From a checkpoint of a small mixture-of-experts model trained on Wikipedia: a softmax router.
Below are experts of layer 2 (counted from 0) of a mixture-of-experts language model. Rows are named router (the router's row for the expert), down (a neuron's output weights, with its number) and show model dimensions 0-31. Each number is 128 + 24 x the weight over its row's rms, rounded and kept within 0 to 255. Numbers have three digits each.
After each expert's rows: "comes before" lists some tokens at least twice as common just after its tokens as in all text. This comes from a sample of Wikipedia text that the model never trained on. Tokens count by the router's weight.

# expert 17
router:150123096096082132141154131082165131113147089098138143097128143113151124162153144126140131150175
down0:076150080137159124102123153130152107114141121124142126123122109086131099158124126114130140127117
down1:096079095087143185130157154112115145088121107113166120072143138129157131150131099143126113118150
down2:150098120141075116135144132135164105129113144127154110083123106166121141102146117191124139134132
down3:157120170138128153138139141159131118188091140125170107119143134104160117116109121165149113172111
down4:142126161104119121128130096160122113114128182115164126137107113111122146146124136124118132168182
down5:135169122125118125139107106112150144166114100139166125102135128114078150154126165100151120121121
down6:125141104087106132149168071125151128107118151123115121093172117137131129132144124117167113100146
down7:094135130125128105132087133141170127116110146140112145149130129138115090119139169166176111139082
down8:104129131099118140179150113104102131133128122102114094133169130121106097159147124131110164148125
down9:106105117152127131160108092157106100145071131113155131088173135134119115153123092115187130078130
down10:096112126121101109156150117161124138102092165128106132089130115133185106141134115112127133162091
down11:139151130131089110111112146165108132096111167110101124102157124148117132120130133134153116121116
down12:134143169115181097145147129160097130091127178108122159087121095169175123133155138095108156141114
down13:149113102133148115142135114184137107154170120110088127087103144159132128118118144144122121105131
down14:161122149114076177145128146117117118113082127133092128150119104142170119127126133082131097099093
down15:112113125145130126131099146105129088100144141163126147109098141158078118125080134133132125118119
down16:154133119157119194101086147101122152154166115124124154119122171116088139172127130121103118122105
down17:135122089163096154153140152112123140114129154128097144147147169126110126156130090105174126084136
comes before: "0", "1", "2", "3", "6", "5"

# expert 14
router:104081148143164171148107135150083134143137115145135137152136138153135130141092108124136127135145
down0:134124139135137128127143128166101174138101139119169109130089132122121139094118155176084181113144
down1:136125129106166137145081123138153130118123131124114145137132129132118146111043117121076102145119
down2:141129117147129168146141127091076164111134153153151150138144145117124110123149134150137120107131
down3:182137136101150131141125123125116115123137104135116126103109107137150119129137107096125104147107
down4:097105132142157114143133092113141105115113143093144149169135136125079100089101086147136148172082
down5:107116069147148124120117129137120152139129098138107134125109087095150099094173119107104147114199
down6:080117150130108059133126158145086102114146122105115157171119114102106125150116126133108140168093
down7:157146115116116129145084129137132122112197112079130117112132107103126113142100148125090099133146
down8:122167141168120092092157109131127149115157109143111139113085193117096139134198109114129117098157
down9:126139119121129120132120085138109102123080136122099098150163104091118163127117103125137138117140
down10:136137164124059146109153153096136163122140117142160111095111144113151109087139154120120177143135
down11:154148114135157158100097124128093148104144149147088150135136133164079131140148112114128142107145
down12:117143136136161141092150167131159133192148139120149123174110141144201118127127143162158152151127
down13:146132081133095131121112147130114128123104106096116147142174120133062103124103138132129122145123
down14:118118167122095136164163097099110135077124143153170121115125136110117090184143115133129127109147
down15:093142129149152149112119156102122139104135137156102139100134122112162098134131093108136146167118
down16:160142159188114137110143156145127131138087180086166132134114154129133102142109115166124109104143
down17:124150096087106096122144101139105071119115144164164072126121151153139109134116109139109107139131
comes before: " of", ",", ".", " and", " in", " for"

# expert 21
router:154121144095106143108119129157143124119140104094127164168102146108127121095082141108137140070164
down0:118150114089145152133129122112120119105088144080103125125122128129151159147167091117128145095128
down1:131121104170112127145094103151108154135145148122155118156127121150116139139122149155155153131131
down2:137171139129112136155140123099155173146141133102159131131136143119129128125123126109138135184102
down3:109113150116127190138105100094114113146108167139127126103141113122128184120114158126150144147133
down4:150140123175141109134139144123089156144115184113086147161133124105096084153138133101142119124135
down5:162128119147174156164137119091132154128104123106105149111121131148111130130164164144141097188159
down6:129116128100147139143130128113111158112148160110143138166149118153125103140124136158176091113145
down7:144086152117118125110147110142122105114149120154218129103128129152106142142117123148138162179185
down8:165120130133122110153124106100134128135164107094168161082124126171162143140135128170102079096085
down9:129103115141126097113151100100116149118151154096157121112130158145131148124159134165109098140170
down10:143094148121138166131116136116129126146143169149128140128116155109120152127082156145169148121131
down11:100108135150141172145117129124133153091140123065115136102171138132099148158144119142102141131080
down12:125117175136146140106110122128108090136144099173132089129124083108149110120144142145141109147130
down13:137122112140107108138149127081114144123114133123134134105076172149105145130101147103113101110138
down14:123132111181117130123089169114134108088163124073152148168119127142134148173121155120131133160126
down15:151110158167110143101127163095110133146130125147167107071131121157127160136138137165123133100147
down16:124088105128111163117152119165140137190086128102137144078139128127091132111111106088125109125144
down17:155134073113113131147143120159124146086115133118181169169139118115132103090132097096139088142163
comes before: "|", "-", "\n", "==", "The", "==="

# expert 26
router:104075088146122128124160129110129129136129113130122154138146143124112136118128136119160113127126
down0:113135126112110134165138106131096099120179121132103091118119148154142083179129133092160134097170
down1:156066154110152120143158156159093154098126138140125132150123108137155128154111090106129145158132
down2:155123158133119122130102157102157131115101140177142144155113120132127148120102115136123147164181
down3:125166096158107120105143155120151116095116123100106114118105115092136102127165148126100153144076
down4:085118149149097151151136099132133097142154163106128133083108119127123146115133116141158092170097
down5:093125135105137144137104166136113143100164096138146180131140138155139150109128119163130172112102
down6:134128156139129157091140127072165109147106120136087093160150135094141108124116166106103089111102
down7:144146107110119089123145124136131108077129095116093122165132116124134102131170141146133134108079
down8:166168107169121086129131120083147101098114137079158159165107115154094130166108079149147102126147
down9:146138108171123088116134181136127127175115137058143138138089187143118151130136184155127120118095
down10:162122113138118124141104135141176112127150155147141176126132117091157104119126095154122187146135
down11:133097135177111165132127157125126160113173117133146180139095168142112144122128086118126156108141
down12:081089127086108106135146099159145116182120101104173149123127116118111179158172102121104141132093
down13:163110121118177085129150124123137146139123137125131113064116125148140112183088097147136166097119
down14:147109099121118106141128180142139165136133104151160114160144135153122112106165123145111115124110
down15:145110134147124097092109133147114127113121132143119079113113077095175132140108119113115169145072
down16:127134170137153107133138126143130109104187097166079098127112149150135121074085122104115148101136
down17:144100163113137095140151122119117157099083126123170113096133112121143124128134105139129139122097
comes before: "\n", " The", " In", " He", " It", " and"

# expert 5
router:138163132109114124108095134092146110131143127155116154136087091134148134140167163104100128168154
down0:138107127108117107128168179173127117094153099141127106072132148127143131118159121123129100134121
down1:158089060131122127101105106145133095119131144121134131109135088129109090097116140120147194160119
down2:111158154146114127126134157116126128151180131145151109128124097085112121134136137137145124115116
down3:074113156123121158134155125128123140132133130146134161150174134135161102153115132118153109136092
down4:143143174120133102116079085118160118108125112134159089116100085138114109131107163128158136134143
down5:152138149119132107128110148160087197090167130099079133146124134127121140127178136138121108150122
down6:137114138063140124100150121153097114133121136116144156142156108129096134104127124093113105113142
down7:168137094102116108149089097158134131065146122104097147091159105117129160150112140177124104124111
down8:134096126147140102106169158115132140131116100131090132132126157115121185121095125121149114133107
down9:153143114121140196158107132134119167119126116134171130149138150196111109117162095139106106129121
down10:155148139093069128100112145126124134113110141136129115113101130118131107185113124100103116158104
down11:103103145107125152127106127124125115140174123146115137077113120099134118112153122152141077130137
down12:105124165114135122129153153124092143142122190119124133108119148150159094128146140140105151094141
down13:159134128150125131132185116144096123091116149152128133151115127159139169147149134097118122163122
down14:104096109086101123168104125130181100132131173130139090076120150161161113135126106105120136115139
down15:116088086123131074111130139175133093094151139170133137173128152134141086161111160105139106132128
down16:119087098078098088126084125112153133141103166113113171133120127157123158121117145120099145177140
down17:152127176102084126124148140095117105102127101118127155118186122136146151100152128127080138109124
comes before: " |", ";", ".", "%", "′", "2"

# expert 30
router:139169132113111118109090139097148114125137122160113157137095090139149125143161153106104131167159
down0:112126116168148105142098101120114136161088151087117120136156083152138170143164111096152131143134
down1:140098124161155156147157141156082149116112108093126122106101095087139129104133095106131115106162
down2:139139154134148157146090115189103113097109153117159116167124159134111154093116125114138133098168
down3:124144122140093118144157123098105143155132128091182110140116128123155116133152166145123108161115
down4:116166152103101119129127128113146121128092120103112117138122135157116130157137102126138085162109
down5:130144145121085146122141152093156146106162135099102130119189191113111137139124120179112136116105
down6:166119095151124103112172166156135138155119146108121167168148102123079141176110142138139115135148
down7:125104135111106133148127114125111132114134141130147125112076128122079102116095138091146096148087
down8:116120157111132136143111136144100162109126116146132147137145124110131098139130106123167108135135
down9:137125179144115124147092105119124136127142143111130151120164202168137121109146118074096182086082
down10:158135103173122114157137145146164124122102106143114121140139160122115104146102152099105119087127
down11:141113151124168131105139103060077134180143135137119138093123138094066145074128103146136130124169
down12:129160104142162093138146125153147181107130110124161167110148126164140143130085105139160162129113
down13:101166155127104113103123134083102168144124181120086064144139103108150172118107130111125092130089
down14:123122145156151179116157107123173123124108139104144127146120115129135113110119133181091114127134
down15:106139157113126126134144104138172138106177105153166163121105103148115178132122142158135094098158
down16:140145142150151145134105167110117147157121107134128114126148137137126145105138096134126159137138
down17:150132159145140131087146126061123138062142131148128130054180134124141135112137154151196170111146
comes before: " |", "–", ")", ";", "N", "V"

# expert 2
router:129145135123102075109115136100135122116137134149110170109123092085158143156157161110073102170148
down0:154141141141129148146148121120142142147087135149094132136166119135107138085140126150110093175124
down1:166165158131157109115135084122125166130091087129128127066138072146116177107099118118139103122130
down2:123125128133123123112134103115109130130117161068164146106147133132133153123109122133140148107110
down3:146100156101150099127105127088120123080119159131146127106151144136108128111145100143112116132088
down4:124145116134113119111120120112169150139112110118137111133122110126079146137121131158089126121130
down5:177102111114172164164112102143107142058120121114121121150124128162147121118150126106091173140123
down6:147135093086142084098131134175135140137130103131116160078110134092136158106116149147140142119133
down7:104116137105124113172049132131134096112146146122128118161181104143136176146116159141085096129153
down8:092092114177105164070122129105121184124123092115145112115133106149162124124119166090116105149118
down9:116144126125148127178130122087140155095175127132124128153091112093114134123084069141098138084161
down10:131155165136151104149174121135120088116139100113134142106150125071110100099131109107125145162108
down11:120106128131167127140169136099130134079120091130125164126157133176136137097094127108134076117143
down12:114079187155146139137126121131128112137124133103148137132114112142121098147167138160149159135147
down13:125118139159106134122129133083114105070146167151136161112126137169107118129135125140153156140150
down14:128088137128112090133115089115145125133162102185115081140145126125134141137103176141131120128126
down15:105139140125152110136127161118114161119108137103110136138119133131079115173154118131069119118110
down16:149165139123161132111110089130128124141125112078143127108092102196151131154110136155118103160146
down17:149120083128122141121158090136093125139114153123119138147112150161147111131144129144128111107160
comes before: " |", ")", " (", "–", "°", "),"

# expert 11
router:165126116097111086108157152080142126091135113137129153091162142119130151157158122150129135152162
down0:094156173099096146123152123132153126102104098139116124087101120091170143125102112108120107153095
down1:149160119126139131119198103140139132137088113168067127144182142110089168128106115151134148137126
down2:126140165137133121131155136138115060160131112122144181128142144115132120139142138106103079168132
down3:153098158124149108122160115159160102146087143129135122165124150144119122125145168138124150127167
down4:143092116162159161130129149097091093127149123128128073144146140137136088106072172100106154129129
down5:110145136127172125120127129109124111120141141117128114100090130138121094165202161157168158116131
down6:121154143122123141114117132152117150145115150097143102089107100151165109123142158142130148140167
down7:119153163089097105167107131132134139124118127123168138112133122078088119121082135116134127153149
down8:127137126137138108104111150114117144154180115123100134122126122154123082114115092149103103124126
down9:175126143112093116137094109096122145154134165112153128137122111073115154108123120109128089156139
down10:149174104075127098146141130149093136118132176150105107132116113126147128109123120124107124139125
down11:137111121134139114110144101138152155104153112085096145098142154081151115159169134099133109107142
down12:108113128106151131139136102140151128173110127119093136167102134101221127204159149152141101190129
down13:139116103072183143167172107073154157135132134122148139152152085144099100091151141106173141127175
down14:142127087166157102109113147097102137131138129133119127095173105118141140110105122122114103162138
down15:110168121073152080111156101125158127078171172122142127151165122112117133056164110073117126142152
down16:138145073152069137137125146153129099116110131124097101108130141092106121134126165133093139145111
down17:128103144063129111095133156148118148108106106123145099108076112091136165140132132184145129147141
comes before: " |", ":", " (", "a", " by", "\""

# expert 23
router:127131104126144081076097129139143120099141115137128116127124139127123131128128140118135112144163
down0:103095131133120141112121112165132125150125096139139173102157104160130151096113123095103161115106
down1:114138108141181088113187149092128137156160148086185130161101097158103104124104128161115165139107
down2:119115107105125149154124162143128150133126114175127118131132157115121073189118075143127131122146
down3:113091147098094112144116098130122080136125128125105115159152131134111162155184154158130108142117
down4:150111147126108124147147119117145138117107178137125124102136103083094120142116111125133107135079
down5:133164139146083159091130129123084131129131114158153110129173157118126130152111120098141120146137
down6:082115096148131178153135129126144142134140093133127109128113071167110098143176132145177098119124
down7:143125129150087140132123123141143117168075115144146150115109119147152123141141087122109107121113
down8:153155127114126132097104131163149123124155141112102095101112130139137106127116150135089146115140
down9:110104131135108116100088131141125133121107141111145124124142138090135164095146114115119145108148
down10:124107144127102115125128124131091153107175108094134148136124156169079110133150118127086121117099
down11:196155150130139136123123132102106133124155117103180099137102106145055143131102119103129093125136
down12:126150114154156102140133132173095125127167093156155123154157126132122140122101168080146164130141
down13:107139134081149107107126169164095088083142121158119114099099125159095133137089100105133098098121
down14:168135152113159159132124156139116144122093116129101126173122151141134160145196132161144154118130
down15:127101134131187148166148150139105117115111165135158100161119115163110092135111175112173179067118
down16:140148088109149160105178107096088115162172117146129157117102158098147106132140143085159088135132
down17:145124125103111077150130124127124136128138073107094116137098173111168132145107168113120128111115
comes before: " |", " of", ":", ";", "'s", "s"

# expert 6
router:112111177175140144152175134159076121136133169109123132109113093149129138141081096158158129073095
down0:164108072150121101153132142119147104108110132148148123108129154140164102079128140141093121175144
down1:122127099124137134105152126097089122126163151137156150141147111116118128113138124104105122145115
down2:099097138126125143158104127100159140161137138123149119126106124146152151113166106138167104141149
down3:103143134142118137144164124099121142131106109147129117141151131089147143125146163080156133163141
down4:131136106169132149125106125126108070111105126091118177124165166135132115107160167185124124094121
down5:122103137120150114130134103180117133100150096150142131099175105149153094063135119114086091162143
down6:133163120091095145152143110141113154107127160158163093151132110113103083076091147160118111138116
down7:100128098162098103107162150120154132111135156108153138103189116112151137124086130119145111126138
down8:094121171139158155131117094123139132149120146150106103131130141137163163137136152132120125157076
down9:150142170123152190137134105115084106117120114118126179122142140103149167101128124092134126093114
down10:140122149109149144112170103093127075137145131126096159137125136099116114137127121123120083138078
down11:098118097146129128133167120132132123113109116129115129151145151091086127116137092105117129115147
down12:147130131118082106148147162096137169125142180112120119158115137085138101143128133126121115110193
down13:182145158119104145092093117140142108149110134113096124134074168118128167130095162150099125120155
down14:094135099122111067099141145154148116114113121105138160164134185113121168069105152142149061133171
down15:141137137130135099134186170142117089096099137105167145098118145151103161104121157131140121107113
down16:179108148135128142122147169163170131092142111113115096115136124160122153137096180136085125146101
down17:122105167178096131106154122101091136140153102162097128123155115121191112111146144112097114114133
comes before: " the", " a", " his", " their", " its", " an"

# expert 25
router:150132121156114120120094140097136125143136128118124127137118086093132131129189169116137151108184
down0:125105165159160145135130142151138122150165089086137113154140120116147112130134124155121075168118
down1:103137141077100147092110128152095127125139096126165150156146161086153124152143089154117107109141
down2:130111124158152086179160155121127175172148096135138162116161104107175129131160156076131149103114
down3:145121166090094130123115116142111105138152127138150127117108167163140077123125134144129118163126
down4:136120094130132140131103147111143100174174172137150145150092082132093158145138144136164112144100
down5:141140107120099128122138120147129135160094114124120110118129120132086105132146119138140094104099
down6:168146133150157147155138126130186134143160171151120075119173160109100093136129076148131105107105
down7:135063138115141135138114101094120135144140141125139142154146134119162142146132138174126112108126
down8:116098132131149160139177127137124149140115165148082096139132155111124130114132156148116119137098
down9:117118124115120087179136125137136128145095165121157109110146146149119093119152145172198108133091
down10:157113103139121148126145134118101172078130111138220159108084140104130157153130147165093099103138
down11:126119130142139120139158130116111133088116122139152132150150132122129125116106139121112149126086
down12:105131104087176126129122133105113171105160092174117124107156151143129097137140130086133124161149
down13:135126137128122149125109149135153155114129120126101138120110171118105138125105167158122165112173
down14:148118146090071111135121194125136102141109135146147169132104117117116154136184171143114110103120
down15:125086149113137137164133154080142136136109166115132091166116162137184109110166119163090115173101
down16:113109146123153164121113147131131108146199139130092138096169135096144075144160100102162145098085
down17:080120137130132106166100144166135127158106117151088139109081134082161136130150157147145122144146
comes before: ",", ".", " and", " of", " in", " to"

# expert 31
router:138120138174122137165141124125138126118135118084132105115167135097133144150115079150128128106106
down0:119172096111144106135134117159104181118169096156091112122148115120127094144083142052121109111127
down1:155144113118110153103192078130145138125139127101124098143171119117143130097150121108144109083132
down2:130117135162173105062095150121138137117130110087155160126131146121095131088107120144156143110123
down3:129085112138097125127138118154157138141148161125142121155139118088110146115083093133138162192123
down4:140119151140132106130112117128087112079172126140132131152110101118127107117122161164116122165154
down5:116125149084123116148079134167149109146118111123091111159124138139159128126123149086078131124116
down6:142121153152145092111129126109106082104136179140161130126171079106119115146130155137143116153165
down7:142127125104127142115112129114115144147190208131148140157136121114140089108153121113126174100102
down8:134129187127133147081130165132161143137167127151145107134152073113115098102124164148119128106102
down9:114124135157069074115136137139110128128118140099136190151176121152125129161113100154128118131141
down10:117116115140117142111151126122119126099150119139168147104135133132094156107108192132190116137117
down11:144130143138115139123097109117135092115148161145155117128137113120119080090101116101152156130161
down12:174125152095115134147160171154120160144121070095138114099109148181177135134129110030169096121142
down13:124137155111065124103101146130142162114137153106131113155145156120103106122177109145136121145103
down14:123118112119105158136153137145104137144098101124131100129136155157120114181139128060123162141122
down15:211159142108124144109135122111114090139088114120134130079130112111147094138076086149134158113137
down16:128086140097085172128127146104176115116101129153086151180087150126092088126164159104153126123161
down17:166153098121069105138121118143148144189137119109114091108136096103123080115149159098117139135125
comes before: " and", " the", " which", " but", " he", "000"

# expert 3
router:155139117109142104098150120137089142129141123083129131112139099134112132096100138186154124060122
down0:099115169089109159167112124128122122135084146135114133155102150113142140105128131112082156113133
down1:106178086159127099142100132127146155124102159158155133155098132178114119098106119122130130126136
down2:142115173157128113153094134110113157148118171141114130145107133129082114161046116140091143112120
down3:102147099126117109127106089119122138130113103064080159127118117104152114097156133151140127127153
down4:113182148131122104120068147141117116123111119147120109163130122124092105158143147102176128162141
down5:154136119091123123150142166105124165138090152098108161137179116140046128108119070114117067160149
down6:129143132148114145138107117081128184146127151153150126132115117131115102112089122107152116129102
down7:098156113145137163096143105126096120093135156079124142139145114124148127163138114147137131117108
down8:151151108079126139112115129148151122154134127129159132132092128115163107139094110129068138123146
down9:140146132143077088140105138144138112106107121119112138116127137159076094091090144086130114136090
down10:143107102112093110154121139105144146118113145180153154071113079104119096118125145125152178127135
down11:126089120129135154155108072100155118150159124160113164181130089132128083117176153096119113159145
down12:139108144146109137112146101088153131117096122131113114161130113114061126155145151094166086140116
down13:122136150125161143099088171115130134122115170157126116138140091103116125145102109056127103107150
down14:130131116102066127176139088113095097146144141164151118153122133163114117108137136130169117145098
down15:124122127119116162130130102126141130089141139119105093117131154101117137148164133076118124118078
down16:195155127124096092120121075193139122119107155137180117164125148108151125164130128122115108139141
down17:150133079159122113124134105111120123144174145069142121163141155131100160097108078134177162143122
comes before: "\n", "See", "S", "born", "C", "P"

# expert 13
router:131097114115161186135113119137079130124117115141116145118162120168129129113109129125120180092144
down0:117134136108155100125167119110120169133125149105164122138142157106107100092106101140107095128153
down1:132133145153115122144146122132145117150140156144186153145127104139097155115108101108179147159098
down2:099169142053100083166147146117119153111124125127146131107119139133163087102128153159137127131123
down3:147150139114111144146134116112132087121116084155176104128116096189140080098104140136141121121083
down4:141113088146153139105133164139118137119130123126134113133173175101140178111132097154176087104105
down5:123093124196135160156153164132116140092160089126146105153131125079124127116147120147092121138163
down6:122130127159110143139151125164142072133121064079141115119208145099124117145142117131112104105128
down7:142140099194120141121150127111120148138137169121115124142112121081106145134106118105100140114141
down8:101129160117157139120125108130085096132096091106136137104110123098131118138126063156160085181152
down9:148147115130137134162087136183161114129146129138175126119121139157110123139140126152076177129127
down10:115096142144159154153129181087152139154134116099108089147090105103129140178136163134121161114166
down11:163141134165151103091088159131111122179109114140114162144126152081086122133089141168119078106086
down12:124111095139168105118134165105137111119119096118186112152137135073113138098077079132084116142159
down13:134097124077123093137106074064107150162148108089151123127105165092142144159133189105150159124129
down14:125097116184088095133068108049125127111157066124181098158119125143116096149170088117137128111159
down15:161105116149122132114135100111123129169119133105125093138091171121144132108136106140162134153116
down16:167122131132151121133112081174113111140118115181185169115119138105116174112126155166139150133102
down17:093151104110161126115053081117117156107099137137103149115123123209151128119138158128122087137094
comes before: " to", " in", " by", " on", " as", " for"

# expert 10
router:098150137121109120149095145112116122099124133167131119178096120155090144102111145094108115143208
down0:138130120147126168121121155142118147161157119122142096135104169133117133136132117104125155103157
down1:176152163102143152122121117186108126145182129106130163122140100143136125117157122145165143140148
down2:141154113157174132132156158159185116130091137142127117099102121113147149138138152129120171196116
down3:168158159146149131113130077141101129153125107161107138151121113107126106113183148102091164129131
down4:090137123128133147103132114150115131175123134099154132121084112102108134118129104109106080142147
down5:147135145141153109112137129144088103083152107147060115162117103150173085119188109128147126105091
down6:121148148104103130120165139172111102123120086099154171120152142119117130114139142157080153109129
down7:153111119150131118100154139116079138159118168150152141120097163137097146102145146148155121112122
down8:123140109143113149174086126169140160138162144174161132114097121142116119128137115122110109124108
down9:113092136095135112158160110092147113077159126111127128130126134143151119114116142116098136133120
down10:127126135109124175161143100116133126123110161126128152121115132133146142126112132102131110121123
down11:133115114151099090128105153134139207126069168131124120116109132164137127125145106138129097155136
down12:126132113105126131120162131127079090147119147098134100197093089165161154143115109067104128119131
down13:141128134116136125136127138121121163136160056122161111111128082088129112112130099141107132130074
down14:110123086127059117103151132125094131119164123114151103142152153110103156094129110104140156132128
down15:110137129069103133129111144155122106118125127127178135080150122121122176149079124113145104129165
down16:182138117197099116090119135146070128141125118102126137094199124072104139160122127119101121156152
down17:109119134138130106098135127099107160112083110141137123092131112095131165139144161090162127182148
comes before: "\n", " ", " 0", " 1", " 2", " 3"

# expert 0
router:085116149115145103163159130126114131148117133126124086133153154135081121141098121122113094097105
down0:172122137136147117105130137152153100119099172163102129168158123135126058160124148141129104128095
down1:160117068131139125100147110152110111155145138107135155095152122100138120108109129088109118106153
down2:131090102146072100117129101132126125116184127125146123128088141125143134126155178150147122114110
down3:107126142113151098107119121112173159109126136133098098145105161087119093108147142159153119113085
down4:137125073061153108137138081106110128144141137111106092095181119165131141111104101123099132106101
down5:148118105151136097112152142142111117144121087185097125128119134088133102148086161146137106160099
down6:113138168156148153143081161147138146168096114119141138137101135069129128081114133097127144115069
down7:142109124125156187133169157114118138163127123117144134132134107118165118083139180107142137096101
down8:166147108154157149110093125109109118110065106104105100138127094093081127103136200140099123104125
down9:110132147122149152147091126128110100112145145118132156156139127112154097176117109150145147139133
down10:160102081152147160141121111125103099143114151172089078146075158145115130161109117113116130115142
down11:148141174101142110145149140132133153098147171159160135070116158147145108103075122086134113125118
down12:147142129126095100170147122156116122151108119135105081147086097104167101135124120134127109129130
down13:102123110106150151134114104082152110089190090116175112118171108110136105115127119100127142092141
down14:144129152109104133129111119132170141115159091159127117117130110112180133133118136087088104108154
down15:118092158142129134118112154197135091154113155113113133139184121130110122117140111124141148154138
down16:141106108143142128166127079107123128155131107134144087078161116116097166139080121136141107081150
down17:117134146156144067104120093133126110136123135125125088130114138100147107149097134138157128147113
comes before: " ", "\n", " 1", " 0", " 2", " 3"

# expert 16
router:109143152182105150143175125163096130097131153152126140135154117114134137086129098089171147103101
down0:129157113108115116131129127142160125168132117109144129122098142135168077132084095171120108143148
down1:114112146118117121128102126107110148123165186150096124104136126147114124147121118133134140112110
down2:144124122110119083159119090120134114113165131140086152126153093102123162143142125126134140114141
down3:157103112157101127145103141088127118113157112154119148151131120086169107071112129104136122127169
down4:130111135126177153168154155122153123151130107120138125132119090148142144123137137108112137082159
down5:107136125152111133120164113146155145076076158092148111134122138150157149130127120116119140159134
down6:130131118106084159115151085142122125121112142134123173074132092140154160141142149131102109136159
down7:106123148084124150165113140161107131128137189127143115099117130149170128089095121143104120154136
down8:155083119081138144113143104123139144132106115124123129153166134133150137126152158145128167086113
down9:131119160150144087108130152105132183161130118107152135136154155076141141116142117118119132136092
down10:090129141151152125107149160127124142142105110073143137145136110129145176144155103138182103108127
down11:125119130163141141169148129135154113128127152140129127130118112139118187128167173145134159105091
down12:095074161131146116127123148134113148147140148154153090119126113123102161102115122120109129093140
down13:157126134138146144131122081150132148144123127161121121143128121095168104168135101104123131118120
down14:086101132102164103162143094160103129121175077159105112136144161150132137114134127103145123126138
down15:146121093163110152137112101127130119130143111094116144129117105131180114135100117145159165107169
down16:101139146120106137111105140151108142107116095156112110145115153125140092118099088128131110081126
down17:130135137171139111158154155121145126098179105158091130131149128122134090124137104130133115105112
comes before: " the", " a", " other", " his", " was", " an"

# expert 20
router:113122096111105052135116135108159119116137107137124142132137106118149137147118151164137103154191
down0:162121124102145118146121114133139115107123147127135137065141111073100119148119138077129102146122
down1:122158133099093147179107072136128091111118141140144114122071125132123110132165116126134150116121
down2:148130118121149139133135110150146113178119128104116118092117087128150110150127118136141098113119
down3:150144135104091169155122124123111150130130150126162128141114137140150146123161134105122106145168
down4:103108147094098157114121131112182115121140100110096144133129161144162168103167125125124169150145
down5:123163076126129110080148145074143143092126121108094125154137136169098126103118126146185138126118
down6:122105100147129102140104097126135129119125111099144138110153165150128102093130169121130157143124
down7:126142070146163113147115144114132080102101115150124140152086118144105122123116135133079165106123
down8:135118125109120162123143128116182098109183177125150116089116104104113121110100125171109161144170
down9:107158157117164091123145154112136100113137105122119109146112110095115108159156125121108161152120
down10:092162151115115104121162110097116112097115132154135140135128132150103151101128138136168128074101
down11:135148103147107179090158144098123112096150112110092113146114144129105096100097129166149114138102
down12:131169136104122137178151122142164116127128090173178094152141111104115103133091147089165122123161
down13:103131127175133137084136149123102142145127135156142107151089079137101124178118137155117193090145
down14:133098123155115086140122149150115131114129147105111148136108109164127123129201122131112095130039
down15:108141147132101146125118094133125144114163134123141082109176183129121120152154145150083122131127
down16:147132108107158114173095143153129129118131153121134157109138139113149131102157159099155100126154
down17:122103132113112140058127118104115141131143141128107113151119121091094093143111129099120185107126
comes before: " |", ")", ";", " (", "O", " League"